From a checkpoint of a small mixture-of-experts model trained on Wikipedia.
Experts: 96 squared ReLU neurons an expert, 2 picks a token, a sigmoid router.
Below are experts of layer 7 (counted from 0) of a mixture-of-experts language model. Rows are named router (the router's row for the expert), up (a neuron's input weights, with its number), down (a neuron's output weights, with its number) and show model dimensions 0-127. Each number is 128 + 32 x the weight over its row's rms, rounded and kept within 0 to 255. Numbers have three digits each.
Before each expert's rows: a language model's description of what the expert responds to; "comes before" lists some tokens at least twice as common just after its tokens as in all text. This comes from a sample of Wikipedia text that the model never trained on. Tokens count by the router's weight.

# expert 26
Personal pronouns. Subject and possessive pronouns like he, his, she, her, it, their, especially after When, While or After in biographies.
comes before: " was", " is", " had", "==", " He", " has"
router:154159123155143137113105142117162130148169147094120148183145123112119105151139110099155152113153091116094113145125174083088157086173110077091117193116091097152157109129149094152105095159091140207160101082156175103154138159158161152131059148195148076152105099134159167128193144169100131093116116117105093082137157145073162107124151141103067110101087153139064110166057089185153078128144
up0:111137135117115099097079152116153123125148126186128164143174166093112163116127150106141096078167097135087106078156138149146074122139119062146064161076062116113114097100147147145109174087153142163103102102108136108207139100164053137138137148116193165166081145135133169124125140144137084105137107215060137142105165108120106135130133109105148190169148108110131160203087116192121091134108
down0:129124172133164136186164083103139171150147092135121121097162135151091109151114194089056188123107127091122142163179112141060165128123118123069159109104161122093155153196172215152115125159111114087160129083121170171116112165095173099077131113137123132139133081145133173092139106089162179124120148118097140131092124162159105142050131099130133106127158116108111100107066106143183153187168
up1:109148153152073071094091121156124104096140092207155166119171171099066121086164134105118154110190106117160149148166074125134149152138148119160225135104139134138133143107153134139130102159136146129132066118175108094175166168101145140107135108129068110158094073088130088117141094128120147156121173131118182089149116138107184092190095134162179093100136105106070130176117118122185077085107
down1:124094113134086143109142088158136091105131144111154079141173152172121102091103108135143147157134061092125153113202141130160120106205139140114060154175163118147023081131191143138088155099188099133107119177154116157122155148142146101150096150083178130079068092138129111140072117172104137124112146124125150080113101141128052162100122132121100151160194113101180149106129133142082147131166
up2:124081147074144101159094083099114128150091140134167168174138135113136089161146118097148062149200114060090105120102119154081118115135076094126137071154147147115141137149116149137213083110143106199096116155088126127143117149085110092141164132139132183082132142133094079103112095074154114122170070131114100137072102130112072118149115141154105166144139038128178199101127127086134151101113
down2:113121074114156096116099156095109110132086154082171164145102116127147103108119092131212195081129167130158102132145152161121144120129193130170121187113060201144072098116100102157161127109151175113132177090076196100141116150104161097161125122109150051111145128102072141133147179142110113116106072173099183123143141129115143124109099126106103156139109113129083087107203187118132135094136

# expert 35
Institution name heads. Final nouns of institution and place names after adjectives like National or American: Association, School, Center, Academy, Avenue.
comes before: " of", ",", ".", " in", " (", "s"
router:071176086171134168073165163106126126144093075106089150147126182113091172044130115133126148125119099115091110100076163094088128116159142115083139144061087095157123089106087102105136066144139162145157109130164102106119155176112199200146112144091165136160175147180105143143081090161165135111128134096165095123109132151149150163129139184090100187115138148101093123149134131190170140157138
up0:090155121117168145105160127099133112130162116091112100112116122135119162082104142142156144121117141120134107105147144123092149159155140085063154144118118213138089109090150099129125120129185094100131163170115196151113096146154134164130095173190148117122165105106145048088152073220060130136106127121145117110154078094122080176142143136161116202143137166125110111026075145123169110085115
down0:114135112087124137100112166142091096114115198129168190155158124116124118062168098108120107143093096077104140117122118187109160123109105178142147135147094109144137140086185123118150087105114117100118102133130147148167115151122138123096137127111171103183168104137064114128122142072135124107141081098171232126179120133192126085123145135075160098147140113057180132125170183137173111198055
up1:113114161125132141085110123109134150121152101183177166112140136109074136122130133135116137160155149077111104143126139133102093103064116129084085142082127161118137138169137139093108056132162141141185154173089113138122126176128222101148082139123188160177150137095182124139075085096181116117137191125195149138167084133126108127176077122103167130102162135088131187108077158088190170079128
down1:088083139151108144115110126133132152073137146117089116067180101103139084139124162078145120166121150136137165130102201105119131132084157176126108212125187165184117096147114133138146153122182137090107099151100056084194131141120110138108154092146167114126166110132135121143098144190145200123097125086132100114191092151160154167163108112112066148165112126069147119149134089135202079127168
up2:155115156117172125174131134099156133068168148105106075117147055122102144117150124153195140123120129073046112103111086136076193104105106117156140136067090158155164146084111124170148122170102122172164105058166153069136091093116134089122117161141098190127143104158113104108093122128178131150136178102170123109112129156098104153121153119143158132140203068100112079131109143165146131114053
down2:109138121144109112127155159116114114110135137143111107154214155167159126165190162111084230103150108171083108153141135105105101162098127141151155143135148058134119100126107089161161137102190139135123119175135102133120122112160172120117114165122055154118165061148110151222106182098084088118191134124122165142090068119127121118136162106078129117113183160137077114158132180118102071135104

# expert 1
Infobox field labels. Label words in infoboxes, tables and section headers just before a colon or pipe, such as Founder, Genus, director, Team, Release.
comes before: ":", "==", "s", " |", " of", "\n"
router:146190146125182168087144167151110168130118115113112177135110142087135112066176091135169140150158076094134148066109152103117148098149137125099178101131143096156083090145150079093119120144092176133154148091098154106152159168113120193087090158202181107140173128156189137091161115175078103083107120095163089134151156182076141077118154161113122089107112135111120069124119169166163109150159
up0:119132120112146111130163120163159181133142135120165133129173116090126076111167108112149153132158114094141081077169134138152065066134095145153146128091125099142099068127116135081109115121124081071111111062125109196126138188122100167072142170120178119103148175118113108153135096155123157160170148099145123151098067168104112123170132190178083132182157102115135166168172133196119060143061
down0:146156169154128154062182115161140131128119155120097098096164096125115137132162103159092145063189093210175160075122171102099117121106172145130121112053124153142102107155126143145173134111150109150184107139110142160138118103103163121151123095151204162137088118192133135112204174150123200147149111086081099083116164083160117142149093098098062108197123107134146156138114114126151157135105
up1:126135149125136144086089114163137177114104174212123152197131116073159160125170175152167099127089124113167095081104158143160146177101126109066135120087157125083062090146072144162110116086122108137090108126230149183136127142146085129120067114153167157136108118117170101100120120108122093119132137148178179124092123169163203109107178150120120139111112094069127101134110148098091157139141
down1:157151161119092159087090093143128117142120178134140120148164079018096123141088089134168130073131184124124062181117144130098162149155112102128112122176129120132165144162090178167136086119156168149112130130065079065173144222081144111116153096155098096134128133136126132131143162109121099110170110159141148121145136133180144088131138138093106134087115041145102067101177123138150085112111
up2:160147136125161127132122158154115107112144133133146080101140123124140104093074164125146112111137175147140180081183111122089126176109124153126106135140167137094109124073146027097164147153184113125158175087083129133156105070125204153091040167101185185161128093110141119134129072148136075143125203170134166143124103150063134139151130097155094114127135072124130121127186169124164129129082
down2:122138073115138068130096120129121076159118167193112105111165141137130161131175166105073074153104103090048117081141121123116112136133146109126153081106110130168113123092156110165145119165137102099146127208168106141094185147121131145214145166150148134119125163085125107127146103170166157098150114124121178163154077180110117163102111192048195108134166133125140117091189144131185113131107

# expert 7
Year digits. The third digit of four-digit years after 19 or 20, as in 2024, 1999, 2016, mostly in dates and tables.
comes before: "4", "6", "5", "0", "8", "3"
router:138074043114085196132119166118098073188131154114097140101112143062175110127106112166075161133088121176132141094145165113135137199131165140113112124129135125134124165130109082111128112155146152100120157093140099174174112074092142168135109128069095082142139100100153148138112167153173141165112095140136119121146148145088134093057140184075091117126086159137175100072138178159172073165158
up0:123138093130134176110151132153102108081146137122133151107102138081130127113068130128157112079195154145136186126102160120144094172090154106088120180106106109153196088106104140141088145141096078139117117086084132121061103166156104166137151100147195109100134146109079163168095102184054100136156236147190137172094110109127085142121135147108146149097114118150170156150128116149074141071158
down0:082106111115124083150079140102127093160104112165090120062138089050160097136137163137108118085166165127182171077079153103136139104168126173106111141149140152190203112154171111167147112074099139129132175142136096135166088161057125106167133088076150182121141154114169086128143126106133145119128080133130092197133127169178128111108135160060166087103150159139157116104106111178120118125082
up1:130138126170156055134171138078066130121108156140156136113180152140144102143128092138115124128182120106087110154124209145146054119083128163165103174107152154103129074090146127100082186183103114030131109143122098104119089143131175144129106123159114107057158066131119177095079134065173162131109104126100163153111084149121089084072143146168108170122103148135163141138159101113132118125134
down1:113129130136131067132128115129173130123088134165129113122136149126139141117127115153179133134119110145091098141083158126080182127145078114109155099122083100135133107197157103140126149181136220113146139101202156075119121138118178172081108025128118122139138145166103105202146108126098155144225118114148119073102185168174188125135136159142187163155115131179161158087135136097116134148115
up2:109140158116102152163166148170124162108087134142158165127138169143109127133110092110035118130089099123124145125148137148077145127114146106152076066105213163136141097138051141134170156145100131134128089086117115144153150105218135127100189099076142114141098102127144164185055146175117164113139142060131134175114123133130143129177138148147179127108124052147115122096180094143084104068156
down2:087111177126171138067150156144109164095096061079127108099122120158092222110074168142176090112139116148107161095134178126120147110096148132142129144165109124083109112117146121145156094108095119122149194095070113072106210143124133166166186124071165155082136128098095125138142120192157152180094094128074104141162110120137156129136160101153112220128141110164118116135108152115136093091121

# expert 16
Leading number digits. First digit of a number after a dash, space or parenthesis, especially the 2 in year ranges like 2003–2004 and counts like 282.
comes before: "0", "9", "5", "4", "3", "8"
router:130124144098117164119157143120202132184089164092136145142102152156183139152088077129059157103112173160156145123104141094094140129149170134094163141126098109146119095138058096126087138110084152167148190074175122101170070108094173162149140076125152119153104127158121164080172124170160118116095100118108119094148170159171143108105153190088122097091088170115061111103078137139135081185155
up0:081091132103120113077167097064140192149117129137130119104125125125118118104096079124201106163145121139178161137109104094115133150132157094150090081101115161103128118103078103085154143096124146178166119141125127125127112120044145099077168060105070097135151125114140115108137084172119161196134105151155181163115107180165103144188126078162119136152165173128140160214202118136124158151094
down0:117170135108130091116158132091117114191132094093147140156122094140114167136178166134117077111140120089085118141112161096151088131225112196082103173113139150169154142177139141113129124170162133113066110122096150092162106201148055117158193165063143118187105124166101112149137187123092162119135143074122139097126096154097131113125148112085115122154072106122131108189146088161171123155173
up1:100108144080180153128162132131117146082163122116110141127096131083145049184074108162146071158138134134095042100115110158121114188098187152074162125121152190128130092103118133156121084084082139118146172141169099164146146080112102160122160118105181100168130151142106115124134087125040123138130169216123155099072120117115118090166152121131160140092120168153106160138143170170094107116151
down1:049114063129143136082140131044138152223124124166081152136135096106067102122139073110146149125106153160139176156131155156142114171098080128077140130116146086164098140110161143129171139089063166060129131104079133129140160125136225124122138135146099109164099125125167166136110110102176168120200135065106125098138135136083125158161109120113152130132106122156098163158118137115169116102076
up2:105097158143103135170116099145187213101070127146141191181098118115132134133073162135095157196091095097206151113101101046119107132122170145125093121134120159123091116137110195090120158185146083147092148129146132152137052134109125116132143103187180151133142103155111157128115138118168146174173098192139154113158164093123107136117095161119113102169113123145092117133115110040125115098105
down2:116143176123147094148131107186157150079077174112110106181103189126086093084203125143137092096110057161170103082166133111134128092145125138137151111098151134108148109146083087140160091168062136185105196138153135137146086108164076094154171101137104111127144074123166133108146118129178109136128135066168130105098109104151190119119111159119073116146128172105158174144119125155151127198188

# expert 57
Auxiliary and linking verbs. Verbs right after a subject, mostly was, is, are, had, has, been, as in "The school has two campuses".
comes before: " a", " been", " not", " the", " an", " also"
router:148183054191140107135148148119148114093101142107097191113158170128165089152071131134092137118130113084114104176149108088134130088165159101085118166136130106184178117133081141163186141113108165138148082089090168151144097127147108156152131188134053133100103073165159159156168152148155090114103129101179069121134122067155141093128081143092076118088116135138125171149148134171100082150174
up0:104116095174071110075153122125125194130083115125131081085136125174113149136098109124092115126140097093168094137139118131078160130215162145142148097136080121111161140065130178111107099153162148107111124161095141130092061098119097185139129218164104151171157088137147145080158113104077122113112086200117130170091136155143132148116133086142129184125166145118129117166209087082143155091119
down0:174062116110127129183089097131175154136125133170138136138168104099092139113134087119102160164152083086174152144152176156115113123134076146104095135134151113088181178127144137086129097090064117185122094071125162174173088091096177094094133064137164103110186182164097075107165153147106091103119143156119115189109160149100151140142099055134135130171164081146144107120137107137058115143138
up1:133139181153105147190177099088143156142156122070112122125144141088126082149116153162123156132164172147121067102104092180122090122104123134100173128122183147210172109144086132163087080111130114124103147170057051112095124119152114153162173149136100132098113058119145121137114106115214082109128124107147150132148099140172094133124043177122112122089165089094135118079113113106131144075155
down1:064162197145129077158134178121182123146136067109125136140087126085114137139108170111102142120111095145144153176137122091185121126140114048105114125073113093128130147106151112171115152121086129103129108103154134100152161146125113131178067097163084068159125131163092202150074128135066131102083126137124139085039111100125143134161083058179096138140133138118139079129144156131195083104120
up2:122110067138130130156142077171169073091079166104114160070099120184194113107052125121142142157113131090131094150131153156146118108141120062147098128150149115142194189122139162096162110136176127081136175148148101094101130091110144128149088162160071139139148134065095107141149070164173079130106130164133137116149049187186112127082094106124135138101166131161160129104102130171151142139081
down2:096078138147139132050150110115136113073112105107094170195061174151090139121127086041134134135134114178132182089127123169087076169182119126137082148079117063141090116124086126144130116160130093173108126094157077175160149184123148116142096180104103100135132136113152174123170139162135120133188112107121062126095133108093080165155140087154118158184145148086104128095124155110151130147097

# expert 18
Line ends and headers. Line breaks after a sentence-ending period before a new section, plus section words such as Results, Notable, Personnel, and sports terms like touchdown.
comes before: "\n", " /", "==", "===", " touchdown", "Gls"
router:104170154144113150105167175139143079179087089136098140153144119081150121077166075161076174145101170148127141158129152091097139117157154158099093150145089104153153098142130077090164105115089159157159160094147081085158119160089155090123128166149067089137182066166069146135175170162178172127108115086144143109156169181127163093103096141110084105112135165075098079140115143131113102183115
up0:114091080098105133177145096118134107188135117161114160185137118058199135129127143156168160133113070110162178078151108132087108145104136163181127170128166157194156075094138122194143116075128170102108142121106097164105187122121104118180097145154129131162084157109141119110080136146154081166095108119142136172135100208106120163156197080088143168092130083135136103120078138126143103142140
down0:143083151151185124063175131101121091108186168178110132212146185053065155107120100122116163103139110141100096103152141061103108113122133125131126102109136122140118108130117182023149066140092096128136165178154149154065126140123156136158106121094107148112115143170121132143151129116090144081081098107098079180146146122113095106154121165122078149133119149161121153092100166130173180110164
up1:117037061119083117097129146077153146039113131162133088163156134131168109120097113130149099096071108124136107124099111171147081079139120150095126162102130107134088123137109092179167167069109147132151140183057067136162149115112127124162075123120116077155121134136139112162131133151184136085182125124141105084162129128165080107173135140134152109150113040119159103071081127140137128130067
down1:157129104176157073093064080116163165152098160147093163146076094192125098159157142064082100146109119166144139143122137111105167179120117168090147115062145092178127070165125099123174163114096166133182106126131079118151133139131179123125115119212067154104146141104149125102157097149127146167148126082131064166110194114107078089094130142096150091123120131108145153089073147136140113152094
up2:152080097060079155102114128069114122146179153137183207105125117155201134120148089160118169092134125168123092118151095122098114145081127125133087136186115134145115096215157096107147152129143074152166150165128120176142111105123099095133139159114154114088133135142146084118168041131148094102136131094180118179134049207169117143143139105164143141155153079121115086164125129141096133150152
down2:086130135150138112220102135142182087137114140138132114110110155024085128088146145115146127108113130129111191150145157177117109062172143139115169097129127123144152169132166109169089147067186113101143071122221134087140113152136122153161124159126108122117180150113149156112152041076173116150118143130116144110130158086109167128096143067177071123112109169148071097118137115143130162111114

# expert 53
Agent noun suffixes. Suffixes forming person or role nouns such as -er, -or, -ator, -ist, -ologist: dictator, chancellor, interpreter, users.
comes before: ",", "s", " of", " and", ".", " in"
router:122161080172091124084142136158097103164101135145093213112084163144139155111126092135166171147156116135151142106088142091130139136163165119108146102116199078114099095167165071095100108149096131152178141099158149093149163127127166137148086173109094124131182131156143150089142103152173141077081108089125102068157179097124136122146147171152108097076078173108149093187095157201087087106152
up0:127131093157094148147128106206094083137093136160110170117109137167124136137126151160141141125139059102137134116143137082129115074158124104137110093133155153158148097123133144090180101109167108105122165125174122157112093123122204145165135127131071113078133187084101113135184169097125087130198161148132079103135103097044114086142123107192094168151204112127059153062091112145168152156156
down0:100140141088117178090109063132105143147145137134132124077155138098157163139143149179095149144152108135092113167065098179131145148089166169082085110153102161176101220169117156142108134079138172144121115107098187120123152121166134163118133082114154080144063136100097104139196121108128124130145161111170161180179084214186137089157142128106094105169107129160123082145137116126126126096069
up1:143140092171098144076065116120082089133215176146101138148111149085111155162175142111154168144150131127145126104157144150136068166137187121148154142124185132113120091139153169130095127092185153128136198125148136044087144100110182075189153141171101131136136113072160095163125109127094109144158160144117116136128124087112104117110149150169134113109175117153137156185083064126082160147200
down1:065139092119110204129135119109113125114157149106117115168056146112178115075083145117118116150126074136130114119089128091128117048117157157135085140117080121097132157175063083111148194121114181078150146121146109086123139171157133177121091104152116088081190111139161158169117165159127164095142210123219126110125132150105148098161088121121107131136099148150064103128134165142140117179103
up2:056073087195126178121125039162150161162112157151082192126098100131105124147133110095163109133129127092155136096092153152195098130101121151100165148073098130166092146157160172123134079085113107126118111124136171094138099188164168139154113097137104118147123115169138075131092094174114159217094149141134165145132160100142078152143071114126084193104114145107114133135105163131087135107084
down2:115173000094112136130138092145118093154163125100091076095139190141156164084088120119099125058113100093163115085138183097078153110129138108131130118119066100158164138094087158127144109107187127094144100116064152129068136149141116134121105109120146133115073127115089123127126140146110086145142116079177087129170112183158103080128120113067123112156112116155167147098165097161074150087102

# expert 42
Location prepositions. Prepositions, mostly in, also from, into, throughout, during, introducing places or times, as in "settled in", "found in", "voyage from".
comes before: " the", " ", " a", " his", " New", " this"
router:152124073114173177075143144141126093104135108098084105160168118100175107212053107182131140132149148138083151111068142094131158149170145159125086126134163098138188131080142151136157184086114144190107139124151119114171117111112138145111104124141107082137140165183186157105132127188162089092117082092108075145093167185133142122084082174083108115096084141151121113155094097145089127165158
up0:167147137080137169125097089140108091071194126140132147134110101025092141236141073131147128157150141117074201129096069121178105135138092164153131073157088120159147164138086090140172105094101146142098149179135142071100097073080139133125112133124117141130128119110143096108165113109133137149136116147127180130109153162137086170124136117197156125091137118086134134111104124132117178189169
down0:121104078123149121184111139123153204087099133165137075143143151159147094099158115132112155074186107119106074113166186138136149065134153076134163167156142140120069116151101079209078156131106174136169120109148134163134132107118080120095145063131110115141181146059132151148104106148166132111092099096128085158081081127136117136100162166091110131116136159177113183099166101107180125066123
up1:131096109107143098162126094148091114041128091127108102116160138100129088112151092108156077119127168168116109103127112124152090156111137092134100120201134143130197220124122087121129133119139154124091186222171090099113086127163160170068092113091120107154174176122130085163090132141163116121112155124110125172102131164122115089136110209139123128085136130153117100124126045117076133188134
down1:180105147178196135154144089119129151226135104192156139134097123104105086153112121140074132136137106124107131166136090170130090086109091081153112131176081077099128157110139109095112079095140113108128120064111143158187066111102166127087083117164167155161083182194071189161113152138113133118126137082129095103132118125188109111176106081132174118162103118160123164109106144161130110113148
up2:082125208131129171147125127180138129105139105123102175190093108163120091129118106091092093110057079115124114170102110090083089169132123144170137131148137105063167144090119123123134157119190127127084117230133086086096146127088152141134118113115189126126166152128163123162163121072146150076121113114144147089159141144166128165156088128139141079092125113092100173026145132120129162100163
down2:186152121121151145126126134133129121104098114105125161104171150090132098118135112087137161112151097140085132099115176190170114123118143114093146082140154070108004130106103072065065104056143124128195149134137150094106150089202117131117126151203154124091090082158108083131161178142107127145091137148114111131096138098105163144113159140162102137079142096131121136094066089127064119141107

# expert 15
Year final digits. Last digit of four-digit years in dates, citations and ranges, e.g. 198-5, 201-4, 182-8; also century, later, ago.
comes before: ")", "–", ",", " |", ".", "),"
router:201192073098162190081153130162093119164089170095086096124094120087144097143100128102139136091103164165166160134107157111114161156140104084102143104093121103124108167146117091115083133122095187103164146081103094142147154089116143142189117111107170144167115087157152169092104172162149060082120109134141077092170151120105152102145185163101084103073094157134071105092091161122134095144149
up0:075154158118118130147167069142142122076146163140162079137143140095139138077123130084117131110138176193172088095093128135151146068113088134120147099187139132079133135156134101131112089115175179158110178186099082133124066114188084135144118089156147143157138139110156130142131140103094071143108140137012092157147152137160159114114150133109116133127121094188108133076143109180133045170124
down0:182104125102103073104150166128079109118076126130137106150138158186136117163145227124059079093121147145147165132125110189137127113154122105120129146120107125141146172101089078080178148125152148138096072036131140161121185094128077090154097102116105151138044086099163136138156168178130126126148153160130132111142192088130095147081154102112125105104138163128116150118194106136121167079117
up1:091170076117156123113097155085090160112111152186151096137134122162177097182101108101129104033112126135125068085156099094180137119128127115124133123161094137141124146149122117108081157107112128113166094162110099179106093163078148098145149099142172166093180095122144138156079158168080177138129184147103156108193142156134079130110104084115123127100112128049116176096068178124166114075095
down1:150102146094113100134125136139201082114070151053148115168111173079130133104137185117185085179158141152112094183097123131055168138071088157115140146165147126132159155152135121150141116159085150095084145082119134110145142113086168152124117117132170113191139126149110122139142164061152113113127079152098158133012145106099135104128145124171088150139090078153106061119112116130126114081096
up2:114133129140131096193147089127131157193156142170121095063123130115061140148131128183128074142115085122178153119112235145147138102130176155150128082134144121181125124107136157168166088187153068119099087136172115065150140070087157081107101120158122124146135110097159111103156143132158104162156090069134151100169120158177060183094103068148092103119095125138106115130129134135149101104128
down2:078113144158104082144088134090127100163152129118100171162123116135096114053106114107129103140101136131160042112180167119105096125212195122131125124114125141126216084092092071116098130182154123166037144067146148090134171130142104120109155110132133130105111166112111133120144104114137123146151082112077155054115144118131166135102136168180167111154166099150191082132115172135138105112156

# expert 0
Space before numbers. Space tokens just before a number, mostly day or year after month names in dates, such as "June 8", "September 2019".
comes before: "1", "2", "3", "6", "7", "4"
router:171059114103155186120063146096123104164104143148085117104128090146074126189084137165106111124093138171098150070133116095112121128138164196102109165110102134158174111159110112135111152160100162084139166118093070128192121165221185077175100153133159097120116089082139114077134171150129124114094106122086138136118158146091138093147121134098183154122080154121091141154102173177147098146116
up0:167080188123121186162096148116127077142099166146115151122088059142102095083086161090086093142136122103134154115177104134106090115125100109162098110168150161113108103132112104131126056144167116153105089182119088090142100081193163109075119141153157071135133103059101106117104144097095109105169143089159166143143161080177114100157083132112185137122120129082080175171149078136156139171158
down0:120188067095116128084124158144146119156125150118109109153138165106154096111150140117159123128159156118056198139127147182126026183054125117148175134066148106133127138182132152159146147118128203145148114137066170127093148148070130140183097061105159163130153103117071164103130103146109116147141147127166105106144103203099128165146136078107133114172112121115195100140098144118123159155122
up1:127111080123154112127119123152141161081052170147121170106084191088137202144097143104169119155110093194150122096124100132115153104109131158082119161111125149134149120119151205090160164173066143120090152098120126073131114152106137125076165148168124166113144135126141098178130130136140113165144126120177098180180128114126126050125100073097172145184062109122123087163108184111179098174119
down1:141170130124138130139167169108125154127117213136124105164111107119139157122105188128091183141146127170072115153110165090128130168131179164126171174111165102140129139112147092131080127103081120140205104137094063129074088174169118129165110135056188068127121200128108087080079148150095112100130107159107189131114078115145135180139157165107073135114162183145147144133112141173099155143114
up2:167180081091132150134133144180084203086172123082086101164134109134128101157136186085151173097089162149143093134118157067105168155151148145149146162113123216142141107171104196160116117130130153064130132125062095098132107122065125160148125137097098168115101090087168127100107079138166102122104137176173165144148155107104078149125166104082107107147131111127094073115138107154081086138136
down2:119112171153088115192104176173150187138136103160098056104145188226098157110134121122101136178108156136104097131144163142088098079136080103063141122128115090120140163106157079116108090163130109152149123114113071094084170107177114108149183120069170097087127142160123151129115156116124138156118126145095132109096113149141170160116094101183197102112075127109161102111095119062097100128157

# expert 50
Space before compound word. A bare space token between a modifier and the next word or number, as in private gymnasium, on 16 February, 620 PS.
comes before: "1", "2", "3", "source", "st", "mar"
router:153080109187110149121147144172160123163111085112133163120125098181095087111101144162125129129140186165068152161091131107097137186159180148086174171096121116130180087155098120120167153161103109152163087101174074075061144182129148065166087067084161146145117095136154153107113127128158163097119105093147133151154126189117139096084135152093149159092111178076119105118086125162168125092111
up0:098121102087101182116144110152114149079063181148083131145129095116094171101117119144137125128124205111114167132175156121130047182111178126074144096132137216135145117159138194128155164090154141169127106098113156127050153145083098170218114108093107116138117124072161126078104121174129132125141182100122128170103118104107069112125150160127122163109100119101135096164105125142104094176139
down0:163152200171138097132085151092111100154052145112177139112152146088152060116143139155145098161115132166115093092163120119096097091135142128112183164124128112153116146124091130143077054101166195123147168127130178131121163176108088121102138173159117051148151066149104109142175133156178166110101152140130084088161068089128124141175167124118150167137096098144179112140122208144115135154138
up1:126114169161125109204107190150171063116133160205116156142114154093131128172149162136147121199135113090138131145135120121126123085121174182116130132108170162072101120106096168187182132097152128150108155127162149107156104149197116129039113109106060073161117095138167124106119072131091157095131179149118096152059135135117099117144104167120138169122133144082126117164130165168181116109094
down1:084116130199125130167099102134107107142173131118090108172127112084111153101084158022164149066140165132129122100131110169122086120100127134168139135160184175080061136147082177202129095193155144189099129130105137116184113153076085125112123180131090140144141083107196122159109178180152175123103098155140159128160143154150131158115123149157077127132148137131086090136125127109125148161125
up2:052119116085124130140093138160132160125121059128160180143193146095092169103167155150118137140137155115110123160119071162080159183107172145115102131153158207130209121146103138142167136095184114175130141117098156119168110113153130163139082140163094069126159060128158078130132100161194140113168102093079132157105089193111166137078160118139161100129110094125120140081093116127176137134113
down2:162106154182077122110109142169144096149161143149056152152105159078092175152145105133100179166119127111086130171092127094126117151088051194134144093095047096134204127139170136066089097192161119145112160099152094096121141162145075110159130160165077154167121119093082108104172119071122111100099121164188129116116174129154169142118107105104131104110116114112094087113130155127165120137112

# expert 62
Relative and clause words. Conjunctions and relative words that open clauses, such as that, which, where, who, because, whether, often after a preposition like of which.
comes before: " of", " was", " is", " he", ".", "'"
router:161121127160135231095095161166124128129065106098077127143105143121100079099152084128104131138168126128108159145100150109075140106148172175161126152118061091134150142102099093164150078182104134150147196106156111080152116089111165201115089180087180097147153110155094149186151154099143070103116098122147112140153158095153155086110190138106131111085094153139150169171122122171118093106127
up0:135128116209153111167072075087166136098120084081129178138114174103106139099175132121181130176108106094060115172155095152124115096143136115114151117132106085159148137092138152140125111084100140155123180115156109133160105124131144112098173103120162161120184181074148151139133118103107087152129066218081150189138128130169096085097185150125132177059125086081103146095127093123117131173125
down0:128179078205205165172098147149178106171137125128128105103099178131143234137153134125131149147151082140076120071138097112164110096072146072124181082145134113142157138104159141177091161175152085125152137115187117168173130086119080126105156095085148096123164126147103156113108132099171150112141131131106096102099208127098117117138147119130114108085125131088108142179092170130120163160144
up1:101131097121189122073072152106116115116148123109156134086178158141113152070175105122134102077155103120142171096101136159105083041064158117180085129194135086144139190086132127098140159124119162144194140116123175115109127126124169111113167118184110123147178145097105109119103088147070138166149181100137127156169108085130082136081145173158139128114157085123119188188125140149136134067105
down1:116179123130121108141068202156137147104120201137117154186119108143134123185139102150059200096191099183136124193126180150141137114108140187113084161105117082164100145116140153150158060128103164150152081156165095142138176147159128140106126139150119121091097133160142099084137166094107071085115122154145142169115120128073140101170144121130121163092204182125138142104148085108124162174131
up2:130079066122120089075148141103112153074133139134111089082119133110158056188102118079119169176133111125064115119144158193141094077130139175182067153131122133125133105091105166092105141118154118129108138179099123139133102104118122216091202150093123152162079156167119107158141163132097064151148079143099099153128111148104137147081133139122134184116170086088160125164162100174125150086144
down2:153130100165085135116094143110127141140127191161182123108141110122201149125153121128134189153089144111125166168156146184131151056133147113140101098195137117163143182097160147155100123094101122143131170117106157133117144096063185108105162092102168132083155117140048121135187092121174158172112118143160160080169145123103071085102112124166181128144126144116068075095190178117139154103158

# expert 63
Table and list structure. Tokens in lists, tables and infoboxes: plural endings before line breaks such as episodes, works, championships, plus ISBN, Yes, Nominated, years.
comes before: " |", ".", "-", ";", "==", "The"
router:161174135123155158090175172142130094154093113090087163091110157146171109154106089165098163161139164169103165163094171094087172099166164116093146163123091088170152093161151090087103092169098165149169171093168125094163165134087139147144096163150154090168169087166117166109165169122150139090090092086102094086165163142130169091109169157091091097088095165158097096126119141158156098160142
up0:085100133107148157157116111136071124101064191145181119093113138110134120109160101158135154090165112077183089091092104113105093126105142119152143090182186150128125115121116096098116095153187163085101127070174172128093101157098095109122180086143153107133145114123111108127112172142129129141160146224157139147104078108180172143102116125142131083100123071079209176176148168124128136097085
down0:144140116097106157098094145215125098147106178083124094123083108154161102129165124182102182094103118062098106118100152150120193093119103129130199102102081178137127134153162170148134158177096133139111177177071145098105096140113088177121092145111101186144167115153144165078129171114140120088113136151127099142113136175132136130161169132094062094126144115158167172064141144142164158198120
up1:098135094091186101150109074208082087164177159129160098210098136126133119136116118090133120108092133133063134077109103159166144091136116186122108137124119150120156185131139144135191124108112093178115088136132087122107130119185136120115176119159103178125119153125113198116085155107099102212142103108132115151170036165122087135148146151145154155096139136140169149159171117113167067124125
down1:148178102115174098085131167118115156108181153163105096138119121117145195105160163111105090089093090126126051083107093056113180077146142165161116124087136088188085152146167212118129087141152162134135126111092170145134155125088120127112168122124142187073084154188039134117136116143167132154122130123146117108161110191112174127103142134135158166119131135115123150167173130137186165152116
up2:136175099139083112125140134106141156098097120164186088093157156131109094150160140054206089095080134052120120137130071191170158105104065162102129123149196099107076137075154124092142122099143118164043155140103161099172117104142134159171103151148114158139080082107132100112088122135110098160106133133098144134123044185123118164120154118140163143131109097083149146148120141088150115099159
down2:140096140091152097144166103125145118128079119096080108085125096099129125083130148153072204179072188125136138123094119156115126105161122143106150120161117185067107148101080134095180157083117156134145136168125098148076161137101074102136111119117110131103132098116051117164123136216099084140135185143174156106147111135168096117170116067149154119128089155166141184198142088119089121159175